{
  "moe_layers": [0, 1, 2, 3, 4, 5, 6, 7, 8, 9, 10, 11, 12, 13],
  "init_std_router": 0.0242,
  "batch_tokens": 32768
}
Below are experts of layer 11 (counted from 0) of a mixture-of-experts language model. Rows are named gate (a neuron's input weights, with its number), up (a neuron's input weights, with its number) and show model dimensions 256-319. Each number is 128 + 32 x the weight over its row's rms, rounded and kept within 0 to 255. Numbers have three digits each.
Before each expert's rows: a language model's description of what the expert responds to; "comes after" lists some tokens at least twice as common just before its tokens as in all text. This comes from a sample of Wikipedia text that the model never trained on. Tokens count by the router's weight.

# expert 18
It responds to: Infobox and heading labels. Label words in infoboxes, succession boxes, headings and list items, such as Personal, Preceded, Location, Place of birth, Career.
comes after: "-", "==", "\n\n", ":", "===", "|"
gate0:164105105119148104105163132108148113184123129172125130155080135067170136114133126130192089097107142133194174106126127120097095120086125129103069123127166153172148083121070104132088101149099147
up0:167122080140159077135112130096142157171154174203147150134057130054172118124145151095160085123105119119128149144116103145038053095077098139086011124126119129109108078121100115145071152139095128
gate1:103084144111143171123146123084153118092157212126162152080140141116163145123063120119131134106169129145116173094150156125202116044164120122141137184085167104143155125143098148130157089191102178
up1:155102128164133134088131132089131130145200189113140113097135161117179151162107115222161103106097180140141148104175139137163106062151103114161128165115108108154127119140138180137114101202100160
gate2:127167140161097148169104084131139074104145141054167130162047170063129122121128150189125163131138098152106150145111090121107157144184130112124153145120084084071118090100222115181146091133144118
up2:116159104161079136196110113134101122093152104117169128127033135070133143119121171172103154134184086080139132111116053123110151145105116044099122141175111104110099100150188128181124097094148148
gate3:146141130161101167136096110159161101168164157130089074092135100099128082166125078141174109143067139163186125173146157162102115091141130085145155108096134135167089136173186110137149108104150103
up3:115157150147072149126087072130131136137182108187133099078128096125108072145105098171160106151118170130244146181194119134106114051147153148169188161096129126130089120121156126093123143152131115
gate4:188115122140169125156104144127139142072141190136133123140136137129115131137120112132155060108119174168120105213101174105158174142151133079121142127131124037135130118153153084131201145176137169
up4:179145116217101163138129127093171117095120125151141103151116111130139108183130074147116114103085201144105088179162169118090156137152132099118148147094152077139069132084134098107224132142123124
gate5:135086111124101132098147105147132103131106142176062154099147148161110107146124056145161135110205069123144136134120082112204148089111134082156121096138088165173113114169181176152156200125167166
up5:128082118138065150135171083147127111133101162130096129095196129186159139150135118149133147127207068174103125157122099146152127094114132095167112114124095122133160141167188143112148190076154104
gate6:196077130148079172167105151135119117117062097117150125061162087118157130112236099090159119199096158140130153172120169117129152213178199173141148138099184159156098101105128140115105098125103173
up6:165080111182097160183141134110132159116101123086159142073144119116142122117255084123132058154100149172141142147140163104117119192135193161100116130123154139155111098123159140093118087165124139
gate7:119145136139131087077073142109055154157165193065133107120111154142111108188113141119109081150141107201074152158137146108138114145104088062181108177070159106114101120126138120120122101196140110
up7:133117132106163097082083135119089153134157170108104107152124136122106138153076184105132085158157131173113123156160186101148117183120098109156125166110159087106099133103144096087147117160207149
gate8:116121097138044161117152121113140143136114142147165179036105152098121121152156141196127110120110157160133169177117115132065150153132137153200129119093112157139138129066095148162138129102122092
up8:138143054107080163111136107166168127160083138147121169079129144049140084133222107151127083149146103172103149149137090168130126116101123134143148116096112168151182135074078148163148185141150136
gate9:171119093149088115146158162171095127135114117135116167133130041104124152100164112153148081137120054115092137121097127150103114149150090116200110090093207127162140181107163134136143124108117185
up9:157111107140084107151169167136114120139104130105120150130121063097126111092157122169103130113125053126086101107061118147096108127131104125174131090097169131146144230078157123126155166109116158
gate10:149136081154027124148153084139127114125184130117117076103132076101216145186075150167130147120096116100159137176094088111160162122108087112158144099134121157111113142121160088119097131110102150
up10:161087097152063154146172108149141112161146108146138098108121087075178151203089138159103117140052143136112125148081086156161170099110124133151104100142104173123105148107147106126106141092095124
gate11:140142050137099198145164101129134094145111106061178210076156148153195123077125195136178128147153112153212141111109102175156117146127133188126133135127152115127088154114082149183106087153129151
up11:144144071159084107141207105131123153147136119078178127096144173107182127092151184159170145151102138109173156139127083151144101138143156182089110115091098120106093155117101114130087066139128113
gate12:127112184150069107138164154169116094132141150128156083112151071095097185125184136162164127116150139109112126135090127160098121153122084101185162068147111112082108131179154140099113156142101142
up12:159151146142053115134129129129126142132132142129124093122159107095142158116172163205139080122166128166115164136119164139046167164169086099165107127093112107092107127162108177129115157161119120
gate13:163137126182140138079136120058110114107150203152107138124139048062141177108119142099147098180135191110136125135093095117161052087173135096154115155132138147175146149124140136125119136117164091
up13:160119131173144148119130143120103132137165199124137153146135041086106154099124157059107124110153198137100134110068078116151071139134119093152098114156128168197113146119115126131107178145135104
gate14:180065102156117132131114125137070167079116124158151166085118096093138144135110126202085115121120080115126162146102097163172138163118140148106143088118147107135110094104166168114177090197149119
up14:149119133106098135106116129127115167035116126118160118087108139122132122033143089206124156080135109068153144124121074159124137124071140148170158092112149096126117084079154136110167109197133131
gate15:166131129119115158137092110120079130153151108138162159127158115060164164088138078109082170140131169103181113104102157117135108063085126112090126167113124133150096065063105121136193091158113121
up15:129158150135124154132121140134109146183171101144140107162124078079150149125111039126089185133122153162121114152130135128169099187081135170118158176058081149130131102131112133130128142148117121

# expert 17
It responds to: Quantifiers and number digits. Quantity words like many, several, these, some, and digits after decimal points in money amounts like $2.5 billion.
comes after: " of", ".", " and", " $", " for", " with"
gate0:172107081113146141126159122088112126077133154124161132109081155159131122094093131082144088093071071151131125120126118150132138132143132118100142138150102141077151172145085124122131149131123151
up0:134095104101158135134151116146114131132126133161153134125106123082138078063115093132123094112099095114130110145108131147139122125143108084094131123144113123127148111134111092121143138131101202
gate1:153102098146091083190096108154141094139112136177117100127126092155067201170131175114175119093177185183113153118152159184140065095127101139148095179158072097101103159142179107108090179075149107
up1:100095131164127107177090086170134121144129112149130117148110100082057224187124157114172095113188125160110130150152124151128107109145144129085089146118107155121148189140189103121100176113127125
gate2:100162132096131089103095112150148174127094151047151126101114077075146138074107133051154146094142144152151109081123125129116101113116090110102077075101156126117100156120076146213135168110125183
up2:124119128057145136084097097162134199088098131111089160079092079080148167111101129010137128123119134170145103062071134161137123085151105101116127101109191136147111115101085167181173122132135185
gate3:100180196084115165108134141148125127105127157122081131163120162144182129123081142150082099111080113105136128085106103084136075124130144176118136171116117140152171096151137184101124153130095173
up3:041100116119090122095140119168138159103122137116133110156109174064165128147120139187131128114080102117154143107100085113145082123160145128073143162100131113097167115132137100184115148141125181
gate4:096152120127183064081078083118115097166134108121174057097174118127145102138103127089111191112141148069132102148116134104106155108110148076095108064105134110106148109082140139158150136145144130
up4:117148111179116089093101135127129114250163078145138039125152124157158154126091096109111149124140109111146102138115121133123122115138116122123102118108179138134193088108137132154084113090161155
gate5:113102138107100108121146169144126143082168147153149084114168128084164111074147150106093161120164116144144118112126088164093056122166166165115150141132147131131172189131101124144090099136096195
up5:162145163110106113150104142137130129100130108160176069100189105114119077074145137093144143090118096136137090116088089168131073081175151174159139124121124105133144191110140120168097113130086197
gate6:106193131164117171148110125180196090124127181174119072088113144096088154072157127128171112096159142122098113150117139127097173158112136135151124147134126136132092124158049105171079111110081134
up6:127162146141108189172097128139182098124099209172061123093116151131139124123115136109154080106163165113084167151120161136096191180126144140142114142120123125166082141169053086120129113114084156
gate7:161093130127126126178191114097166073152111208079110152096161065119128137120140113108080097133090157136085082122093156111182154077118129123105125078137144099125197125024123125169156150161120180
up7:122114138097183114145162110136145071148148191094148121137174104128147146124110103109072054139061159081136101163097127110197177095110174084133124089125144087156179123060096076164139156143110201
gate8:150113143171131171109164155130103171112133114085112126149064106110161173138161121103173037122150126101045122165165180193071111139140081152111147226110118114125131088135141111098117168139187114
up8:151087174161148099137177116109075106099093160135117064076130129106146172175179068130106079121103154109056103155176138156112098098159087068121119155132069125107120113099138126097142114115159073
gate9:162043166115120092111134172188183135134157124106053106107098136098097101163185101140102116059169122164120071151099111083194070133161170136090111141181159132112158096147145076108115103124107077
up9:192030148127150066150145151142176096137125110102120114126118128126121090135192091161122080080175124179109106129147115133216078139154122129127120150164167164107143105160172055127129145079169127
gate10:124106108062160125173091132111138081164101128113141204118136098134133127111075171087175117071138127090158115126071151114120131110075155116120139103092121115127115110117146108072166102096123131
up10:088097118013216133162103179118132100170117101153138151100193151136104122144111145061138121088139099141111104126090124093095115087107151169125121087096122136088119106110137129075138059075115114
gate11:113121106145083094135080146170154090118114155102089070114122129097143111171135146156128167098130070104054093171100089087152079164060207067114126106142155134081119129153145106133087077132174125
up11:134158071116110090100072179174161099081137172090083080106130061094143115117131156130131134077146038087098101140123108076130096150069211077166156135169145119093155134162134090105055088115133122
gate12:128094122121135170113125085120134096110049140144152100105153106134128153099154116141129054146130088131153131054137173080068124114120088096129171084094109116112177104120159175134108149107123119
up12:174124140130119094100131135118137097100052105162192137120173093093177145108152142100089123133124055087126128047154143139090128107111123120096172117087108094158171076135143188167134103139116119
gate13:138172164079075107088083071104096128089160157135074185120168075043157112158100114130164144117110158113148097149156084122079232148085168092101149163150130151139118143108131116132184161103131186
up13:117174163098106105104081129160155137116188117117087138166150020033140099162142128180132138140095143120179108111146091107096194120115181057122131147141126125119094085118129156112170171106120151
gate14:151119149148131037118057171104140108111117140119096163133137042111092131116181050186104109170200123136125143159157160147096142138173100063137090135059155092162135158072119081089172123081114099
up14:130123167107106150146120173155144090101131178164104163160156076108103140105093123120161088114199132123070070085125160122087141113161153112128069124112146091161172157057122096101190163141071139
gate15:146171147173140114129101117101194100162133120118165189106134126136184107076092090146122107116138122127090110139169137122121143122124105073165114081081131137159107157090083111105160104149226193
up15:155183109210141117151124148073176092137111133102137132118137112098162064039081104102116053110164118086095163150170137110109166152105101035166101068106171151142124124154113086076138104122179185

# expert 24
It responds to: Year and number starts. First three digits of years like 201, 199, 183, and leading digit groups of other numbers in tables and infoboxes.
comes after: " ", " (", "–", "_{", "(", "/"
gate0:142141144124118161149042106151120141159141121145094133194072141119162115131103097115106112140125142127196153073121139139146029138118144161117119159188108108156119090163066207135151085159113116
up0:125143138146091172152087100152113153176124069144106150162065145097175145133113120101133109160121128149178134117123145138153033152096119187095101140153104111168116058151122209176140094110148119
gate1:117096153190167122107111139072189110134158087129132158109095093120141089044143118107094187076168081164137183145139162096124126068150150142168107150090075109127126162143150089101149126144145132
up1:126096140180195156141127156062146095127105080159163109096095105173106133083091143114102171107114046184127141142163154123131145081132149140125096118117103114086148140106146103088115135140163159
gate2:154131126137200133153141092077145119051106126160195144142125159137146168093134142190093132130109064079143163127150154234067138185105173126172117157166085064143149119118087148124116069162134135
up2:151080159180116115106121135113125090136119100189170171121094120109183102095200127123098159112170113130160197129102155130095159155137191074151181162190179072188147162140113084111139065172133084
gate3:116147105084209059108099152153101128114161135158138178144114147130122126126132149115040106100137148135139167116156145075102067150095124149115120103104179120050077116160123169156106089099071098
up3:130140062143167090092104139101081065123135120117140120130106132121092131180107125129066127095175139126192184092173154083147087148110126128083089086136160140085093108190151154155124124087099103
gate4:129122068098167126156135169143150071160132109162042156164144103150139152105113186026177159114126111191111126145166162107132135139152118149149118169109143112125138168118091080105183133161170089
up4:130120094111126137150104162162153086175103071162057164169111133125184123118117195015168154103114089105099122142180157091140108146171097151094148158102170106157131171086085095128191132144176114
gate5:104085136102055095113155115140093106154121099176118157099202111116115069147112096106111098119107131141061134185134086105089059132123165112127124097093144132166152160105132110119152124148130116
up5:101154121079065107124119135146116114173109119119126171079164108167164100149171126128112081079155141124054142159081172100080095138110185170107135131086174122156106081067112070173139139132111090
gate6:212208137057124083162114117113164104098099127140106074126117111119114198086119167073089179130098106194148140093086140091128171110108118124090132128125173173107090151169108132131093091124168130
up6:197196161115100076148122162128170135123106137127092099142116137111136162085101146096100196143109102158136127100076146093128189105146151127116133141115168160117085141160092140160062098103177145
gate7:142115186092125153111063139179143054126116091192085065128087106145109168149123174105090133149120139106171120073124075108128151117126082118077189091201160116102108109124122145069128070110089151
up7:104116159112181158084067134169161083136137132191097060171089096162147139133142128105105188127128125097132149097057103101164184098127110135087212118171138094102166127124162144102111092112088120
gate8:189127095055176084136132107090146123096137128101105127128199155136128140129146100115130118131156130112117128121113182108145130095183141097158145127079068131143081100132154131128155152093140128
up8:186133066070127100138138095140150134114087078162065148130208178094096108169135138095128121131166193088153117130134152134067104073144148112136138124099112111132079074093103091092111095120132092
gate9:141096141116185110117117108141079122142115119125098162068079145136163164080153133075093151062084111108156167122108130104194149125158133114122148226178126098135132131141104098146171128141103089
up9:143115112116160107114144088139134097151120117142111156060049182155099179089162080068094097074127118101143180110091098114167126132145125127113114173174139119125153141117088133119163145164137134
gate10:182138129159171123123096116148139136088161116116113176147120153097013140136135135080198125154133113098128114121164086140103095168123123145088125192170180176134113120155153161151116093089118095
up10:162149149144111097170067096171084107108103102082140103131093134066037134114167150131167108104087130071135119154153044142119095196087132173096112196163183161136099120168136148182124113095148066
gate11:115134099135069100173125131123088099153112141159128121137146141118132117153104067064116106096123080116189163142152099117194093082153173109068150066111152119171138157140113135163141105084195078
up11:154133119080101112139184084118094099126147156126149064132148111084145159162096097113107114061108046151137157160177058140143062089093074137074126097084130117175150099151123120156128153137152104
gate12:149186093147089165129093091144105115139113121179085086116109099159195161122119119114094083068114160148154120077150126111145081120107110192134106139118151132155152202157102091131091126113115141
up12:164177112150126174115093077113183136088110136168122091104098101145175191116107134154075086095109162150168151096121123106150097163126115166129119099115157111121136183104122096164087141161113138
gate13:144168114099138120116100105099169055161126174199132096156125166099119115198170139180143148156125096124135075112158171159139114169132105139147130130121076070115063138181118096088100132095078110
up13:128163142127153118118089133119199071156124147171111093145150158114103095171139179141110130145166093131158075079160154160126132144140162160150148158094147094126087139151122116082143111120084096
gate14:166140125060157102110168109130121135122124167195143083066111115154158178111123139139171092105133077112177098126140103115116149180141106063100128138120134137158106084147082181102182152129123178
up14:080154213203136094162141101063192119117085167181185118150192182091142140137034171131072145122130117103098153089131126171106107211165129142118107111124200091160128140093109117104136100117158142
gate15:169104100131087127144177112186145164154208164148115125098119167118146114100107158172183139095053096114177131162102139156174094127102156173110082138141102073079090130138126089067164186145095141
up15:151105126135113172145138110155141114128177165120118081143151154134171122048176139150218169099088156121138138168087141108130102128099126161095108152139123123118176127205087140171125139109096123

# expert 26
It responds to: Place names and digits. Digits in years and season ranges like 2015–16, and US states, countries and cities after a comma, e.g. Boise, Idaho.
comes after: "201", "200", "202", "199", " in", "197"
gate0:163141169223140121151065080160137138120146091144114136164121153123108116072150100137123105111096067139158143126090184175127158149124149084137139102102180174124091134160164164132178101134097141
up0:161142167196167130154092082181161167144106070178109138153097103106112133148138125144093158110153106111179116140075181160146150129131124093120101100097168204094080155201141187157165127096107106
gate1:139117150133122118056153139115117145058098154124143143070119135084141128127138080143097119080096157119104175173075187089166138151209129077154098125128119128095106120139121182120130158205156110
up1:131134115083140085104162162163124111080096140134132140115121136134127123082112123092095125081115146103114187147065175105145154092178165109153145136094097117109115127109113160158133157135181049
gate2:131101093161123132096148127069157126102151180141110148126091100097118107141096115122131105110172146161148079136083105154144097071166128139133148124086158127118106132069132177185193044106110098
up2:114128099140145132061135132020120140118133169121087169093102102130100113136118101076148143106134141166173097135085105121166085138163175153123115126086175114107134130116161204164164051090102123
gate3:155166120179159134090119140103129178134143117140163114118157162168156140145180137181122100155164151147140089153083165120137121119114175144125089150100093156118143081184117148167115095135103149
up3:145156123164193135062150128093094154123165092124126122144171210138217122151195100174119064142156121107175160167109128156120151106124154142065112145091115170137115044153146117181071104092132117
gate4:140125109108127175134143110053103116121196117128068099153076125086117167133155116172113149104064063118147146099139130085116119167130156118112158130178139116086073135053151152066123090121146169
up4:115117115091137113129178112090119142127214138154126103145109115110099156152134144168114148096097091102128143105143148051112130183130173117115131077132133165116118098084144121090113055117145169
gate5:123118167169111129096155163093099120137103161084170125091109125177135112116169146149111135114117171120122104149107052155134152112142146080131063072141102062159144091086073120116135117104105147
up5:091097082130141128073165127142111157113121133113159061130125086152077124146184154142112081162194125164115120231095107171153160178065142100153117087129100087086151103132097132096163155144128200
gate6:161160082108177130127147102143128139140129165118086131165117148127123040105115126107135054083168107180120156160085125152163153114120139167130078115115144109151172090158114088138112145147113146
up6:119096120102175127153186077143158195104132164102103097191096146168153057168122108093117094146121137132176129150077151167173126128112114166102076110125132142180171073201134119160132099128187174
gate7:125139138088165112108154173107105173107124133161156116142111103079178171160114068180125157137198153161088154159056110161150143128096126146099132124093109114162081132136072088176156114160086133
up7:164113109133152116130111194143114150068134098154140109143133124086136194145158075178104130117154130190093141168063096150140154123148110160094085136112094112124097122126097123170158134185121077
gate8:173096132203129160099128098180124131198080134116169134147156138074181157079131162139197227079148167155097157121084143122121104139119165033169149108113163109156094118153106126097100134133124149
up8:174166139220088187107127138108140158141086153185097124076117141140118148160110153132174096103182132185101187159078111096080081124079101113185089130067183051162098095177165145119084116091143071
gate9:164088059107112171134125151100139187106133146110123123155070137124119109150162091179169086173132195120130188121099190108125107129162112145117138034178104170131103113213117175131119125077114171
up9:159147079132135131148072108093122102085149099081150163196098136142110152104143147160169079115105162133080219113150138075153112148190110179120165112166096169136087111165112111103166093162122170
gate10:133095130149185111155121149110097117122107143065179094134151068103083128131173122136155125130106121114122124137085077072142172070124109089185153012067083148148113154098101194139159124139104118
up10:091094142086170095116128193145082071165120125090129120157127129069069100098103165181109084132120157082094127160157130103101156085129122069119138082097168106158145193159151201148132181094159156
gate11:106106162144204180115087096122132137091118121074104120127154069120135142169106159141130107130058113136119116112097145080187098103130208070104112081131148110183122089159142140165203099164139112
up11:057111087124204168134083096148079111133153124080160137133153067104138141126156126136119193146144128101106121082076113095135108060131172094099145088125123157146100104163106100155189085145176149
gate12:137159123136173117137178102084167129187132103160133071148121086149167208121170154118107109084135110092109145117071153206221114145092117129112109067116134159165091077126170126110059195124106113
up12:146140159145183121101149113148192197197116158177112062150137091117180206090146073125140140086136102116144168141120116138158087128097113084085116036118121121154101124130131130152071163155074055
gate13:107140128089166139169155129106130105141133165181059123101155139086143104138106124155101134163167147114159129113097112146128087102131159067096124122113161103058077139119124050153133129161138105
up13:103130113116153102205121125071113110112137145142062124109151122129167121095087122131077138128180091120128139082102112146117125067150166068134138102106163138023084161126147166166158130128125102
gate14:180139144108136139066105158178161163143103162123174165144107165161036187094093165073129130106139112149120180130065069070143150146131178096144122104150092131089101136130118137116167119102081136
up14:172149174142154131100128133183162158097132149133153151122125184131086168133119160094141070051133124125103138169087068073133157158134160106161086085136126113072073108151104143131131108112092129
gate15:163140153077147140091182108151137202151115169082127099109075158149105124126119060130123118127121149112152183108079144186114070116088121129139187050197193062148077099108095173127088127131136108
up15:131170127086163155123180139116127154154102160111135114084124163159162103118140064124179093186170156154147198083083160178114071128069033169138145057152163116130090099108126122134117076141160118

# expert 7
It responds to: Determiners and possessives. Articles and possessive determiners opening a noun phrase, such as the, a, The, his, its, their, this, new.
comes after: " of", " in", ".", " to", " the", " a"
gate0:127149104144151123192123128098174115135166089163057088140099091139156141062084103151089164129125089161197172139091135157165139100160158111071073139130106149120139140133084122119139081152075048
up0:165149110121150159147126125092162122149156136170048107128110097145151096095102117156117150149140096075193125171144120173161139114173119136117061142139121159091134191121104112081196083148104053
gate1:175149115184123147117166153113173146113160123095154138094125164110127113150192113219113127163116148144120123127111143096143146089146137112131139088194100102137095114114110200077100123132103081
up1:130177132140177108145120085098134146087182108157142153088127122099192120160140059194115122139112153131145089119092136132150118107118113092081131131163104142134112147146125140139131142122125087
gate2:118143158139118148113139145174098186154147127104133147155096162148135139055158125151143101183125116197139133082094128084089081080154097113101109160137141114145128171137147150126150120143156174
up2:114114157076120115141100113151094160144192115127147109130160173128110139060133103130130126174119093188146147068115144078125069099157117098107117113116138108163115212214132150146158099121153170
gate3:134196136117126075166138141131103056150082149112140119089131166113152091154144138145149099102152200085114138167182104166148091123122153118107119106103166176115204151123109148126176107196128182
up3:168201133140161119175148123148108078153077135095136126045102138119148106148158168107172093096143149089143125181146128155169095081120165123087122109147125149136183169100111130123153120165119121
gate4:138108075117103132123115067132149147100141138120070085066111111161133090170143107148184075086097092102046118177178109160103065162111083149118122106056129134193139186165093201068132088141105132
up4:120146083158110119125158071153166152118129132101102108085130151119132066160094108128145078079072088090038151147195099178112067170092101121083114090065149144183125168130103154054130115151127151
gate5:142115109153084137058121127177168111078078211051168139109161141108156123187146166149099141125159075041061115181076122127153134170146158070069109089168108132124196138120108120051095090149128076
up5:138100077098100118102146156199115137086092212107137125092164127122160111142136139171093129112170126023121104149069119147114138158119114080090164140201081086122147109108123118117086050159161076
gate6:153107146109114111109165108125118130090062100161170116023136049209164103104122144132110144124155169146108138125112163133149110217206136160092145094138114171160118079120144143118152148087190091
up6:190125135107101075154219106136136120083123098153125115112142070182183087144159167099131088128140112156105095123101182168128057159182095145139145172143156199145128110173123127104153125085209146
gate7:174091115098116085183128166092096140134138133127122119098141113172150139173095140139041099184124181125151129166135171081135160098168171100124172095132109177079098142177134117093141103118103077
up7:170114157108162043185162168094091115127118174125122141100130126184139112106113094169090085154105138085170117142144162119142115094201130105125164099160122179074075139184099121134132147125113104
gate8:139126154064123098139135131113101121088155137104184091092174106100142149176176165139089131158138093054134111174132141098163163131153154164059175141087150114106179169149101138101082093117151132
up8:113142076133134108125069199109108189113145133111148075078143132129154140180179180106120140128150123050165144123125150110102161196128186092072176170111154149145161204167126090077093134149151117
gate9:110086088081112120108203139154100171064117095127123118093131172154138150162101124084154114140118164134150164102083105108091093128164175118083080123172083098111107106180163181125095171154090153
up9:112058090149128146083097183094085158050120073124109170060096120164162169136149127115157100117127159113166176128139140123108124149153147120109112102177105108131054093190157163152109148122086147
gate10:112141111098146111141172129117105068079077174143112173135085097109071094111139065096186096103156190151131163095120069147176124136150137119122163113074161106153103151144108108116135095117096156
up10:139105084108152101150105133161096139120151155092197088133075137138126090171107116139155115117097156193154173096098115130130116150112112112170112140120118107127091116146138082139207132159114128
gate11:101111136100129136133093171063163118135087171121086158141105138118124142168125060150116157075096201141135116157138137118148152150107074128116109123057151134163156154150116124118143089096105092
up11:132165123109114154141091129064172089135103183129087204145120108128133112213145104201088125141137136139147051153157146129126147142117085107094152073049176172119150157146104157106166082113075112
gate12:149107090166151138126127153129123117081098094183089114176121164141129072102122098141128065108155078114127130077119094167081141123106118147124155112125145118129141145150130088085211171127125135
up12:091164123154167138117086131124122111103135090169134137179113173119159099161121143135165115153159078167124129094127150154111139090141100122108091114128110145164131143163164123122126150125146154
gate13:171109129129153136149216084095150134111094119095148125071181135162114092089107125052168087177113030160151147123122140197160112200066099140168070157108156087139160086129093126182136151120141185
up13:154141125128124117107178098087097140107119136114088110089219100155110079124099109079159034178078066162127181168131148212134111199087111146156108100136147134153144097127101137173110140091161161
gate14:141133122071065196176128099110148131137054114123100166084046164107121107119173101139097138158086147085154134087135129118120099139130099095157145080096166191158148127104113189115165105181079149
up14:114096109076102176156138124144138112154061103166117189121065170129178105087143125151107099123096159097148091091177115154143127151101104115106196099109174179156157106079072109117189116151135150
gate15:169100091066104098151105136164186158132113130174109110054171178097063132114124071124136113138175104100135062137139129131091153112139168118127068107088148088124119129093112140130162047122166090
up15:145115114062133087132099155127178154153123139166115131045118127121071112120116146133162123149137154112110084141106126128104145076127143090058057090134122058178091134106111185135202067158153119

# expert 12
It responds to: Physical and place nouns. Common nouns after the or a naming places, structures, measures or body parts, such as town, village, beam, length, footbridge, jaw.
comes after: " the", " a", " The", " an", "'s", "The"
gate0:157169127124101162104141163120124173148081118077108191164107093130106147183139097088129100075067130125104031132102129149149132119178147122176081101127114077149118119099161062093128115163152124
up0:194146105153122149117117165121151197089077135094115214161137139092109155124161121048117119079088090127119048127108134147115176125144119151163103075119115117149085101072132079085147106154151119
gate1:156142097100159194123056136145136119127131108150157108119058134141157153148122106160191111071107108150184172150142144135131153114183175144126131138056181119148135134129150084163178123117158070
up1:143135139109177139098034165116075123145117132085173091152096124083096177127094087136135143110127108184127102177122123132135127135177180109118086129107150130174117119148123146147160191118151127
gate2:159091093140063105161104060066147050047140158088133125163117123158199151129141145163118119100161122103199137101138107133131146191137127154128112132098086142106107142165097147095132167114056132
up2:160124090118095093158092115060132093097122132124152116115141126135151122154137122163157108128157130111167110125088152147168112209165147171143124124143138110111100164182085138045104110105035145
gate3:148166155106138155130141096160118127106105147197129148195129150091109066107162138132139145139109118150135092182191049144104140094095131138094179136120161127144120099148133151114110070109200111
up3:160152156118148120106157082172124136110095099153172188125122171118079107158189119084138157153110101072120106164153103125139124140107134149097121119079101141109106090129150140123089062077160098
gate4:169107113093094136155098166123152144199134048109098117072159114093083137108132179114149136138068157087109159095123153114075138169160149110171156083089110083110140115083096118109151147162138149
up4:135122141129098139149116206131113099130127054042103129119211150187090093152101145125129108160105176096095135119109187131130132156171158104152115071104192130124159128092177103065134139123129141
gate5:134121050117162129135137133109144143150086099089041114088139083098119094131152112174117092104183155156099106144077078143140115183145111084094130077162131169141163141179134187074102167136186153
up5:089085083127168120135104117194150122110085110124081126075142096133122140130156129158133145114155175186086103142110051130102097162127158086089139074147095145161130104146125186152119188168156136
gate6:074109044154091127177166163153149068157180171135120121085147118117108142178121145087132100128127191079096158129032113171078109128124134123095121130130114084148077124140128150082146150128163108
up6:043097085152125098193129180152121080162086125146138123103136141136128142184117136098158110148137192134081121146134112141133071122112111109117127138116092080164082106164095132080129170143162106
gate7:116141134154141143126086150144104119113110156106079178122151117112159102175157123110130106106137194121085174162130107112142083206124079153127109179135200123169159168130117105086124130096183093
up7:142160133213089083129120149149139167138115131112129199147128148093174116152137093135155138112137163093138137158138100101142072166141074150103167213157186140151149165115125141103107204122110093
gate8:153158135128141127125174126194149092188147102193058156109098160056147094111104085114172125059129203104132146141153138101114073177144155179175108089066096125114132152116142103126137073072148092
up8:121149110147145084117178105168166115226149131149079178135095132021129119067083071093188127069167178149147135101108133131114075143142138176165115101101051158085141142161124100107108106116153096
gate9:129061107092096142073099171105085058130145132093058108088142091094162133095125101171151108059098144130140141118096141144132122123110108050086113140117139122146137162167110203148101100106077194
up9:127119110109112106082111157151105143152109115083112141112143110094133138085132109153120118097158110110145151167085184113101126099176148088063097119090145140178085128171101165109173096112089200
gate10:119123121151112138191145085124112106113150150103109145151154154105136130110112168144150134071156178056110140131136102090101105157166108165128125139090106111098107165195136161135127107135158079
up10:125117114157135155160146047123096123078145183181156140128161158123098103126142162102174154104144160070106107136134111103110139124165112153112144113132124096106157147158168170117158100125142098
gate11:089140110099101091113084122117134087127124082143082143105087033128149164135120113141082148164107129130130143142136101141131139178096164126125085171132142112202149091178155130123155130171080110
up11:089151091128115133140103130139130100101144091163074134114078049135139198155164122134116144149113110133098168114146095142125093148078184137061093125135116098156144037206200125130154162131118057
gate12:102103156088088154106119141117081104230140124113091131091098139156116112155141087146111102050140151095144159198108113146098111117155177118167086109087186122179107136160077137162126131121118149
up12:089144137127094138112137138135139120200121122114132099122096111202106114140186101129154081063114153131125165139114140085116111097161126128150128135165151155158074161207155114172108127089133099
gate13:123128121157121213154131139078138084076112138166141156109202111097108079101137133140195107107162092146133147148118130165180137141143074151070065183089122100132119168126171189140177090144130179
up13:123108124175072178119117163100137101098141147133120179135192118131118086101158132171135132139139151133133106100166115157148150121146120100047095131101180081120168150101148177178116081161114164
gate14:148110119130104121165089138077097197176121106156087155153129108109136118171121106147127150110149123146189163130090111084085110132134127147153124118114066093189094120139117151124106116139113125
up14:191117105101129159169077130067115174178119151141095157178153150175163126123099104136140139165114121180174167112114115095044128153121144153107137104129052119186094133130081155167102145141122129
gate15:128110054136094108164075171148181063107149131104165118134103101140086170115144197102182086135147105150117092162063178125132163171128087144134117071188143158102147162179178166142177201148117158
up15:134077127132128112161100128137149081115120099106145134145101152147107148102101182126185070093157139114146110136103176145099158147116046112114160072176147160125156153138142203138164150178083123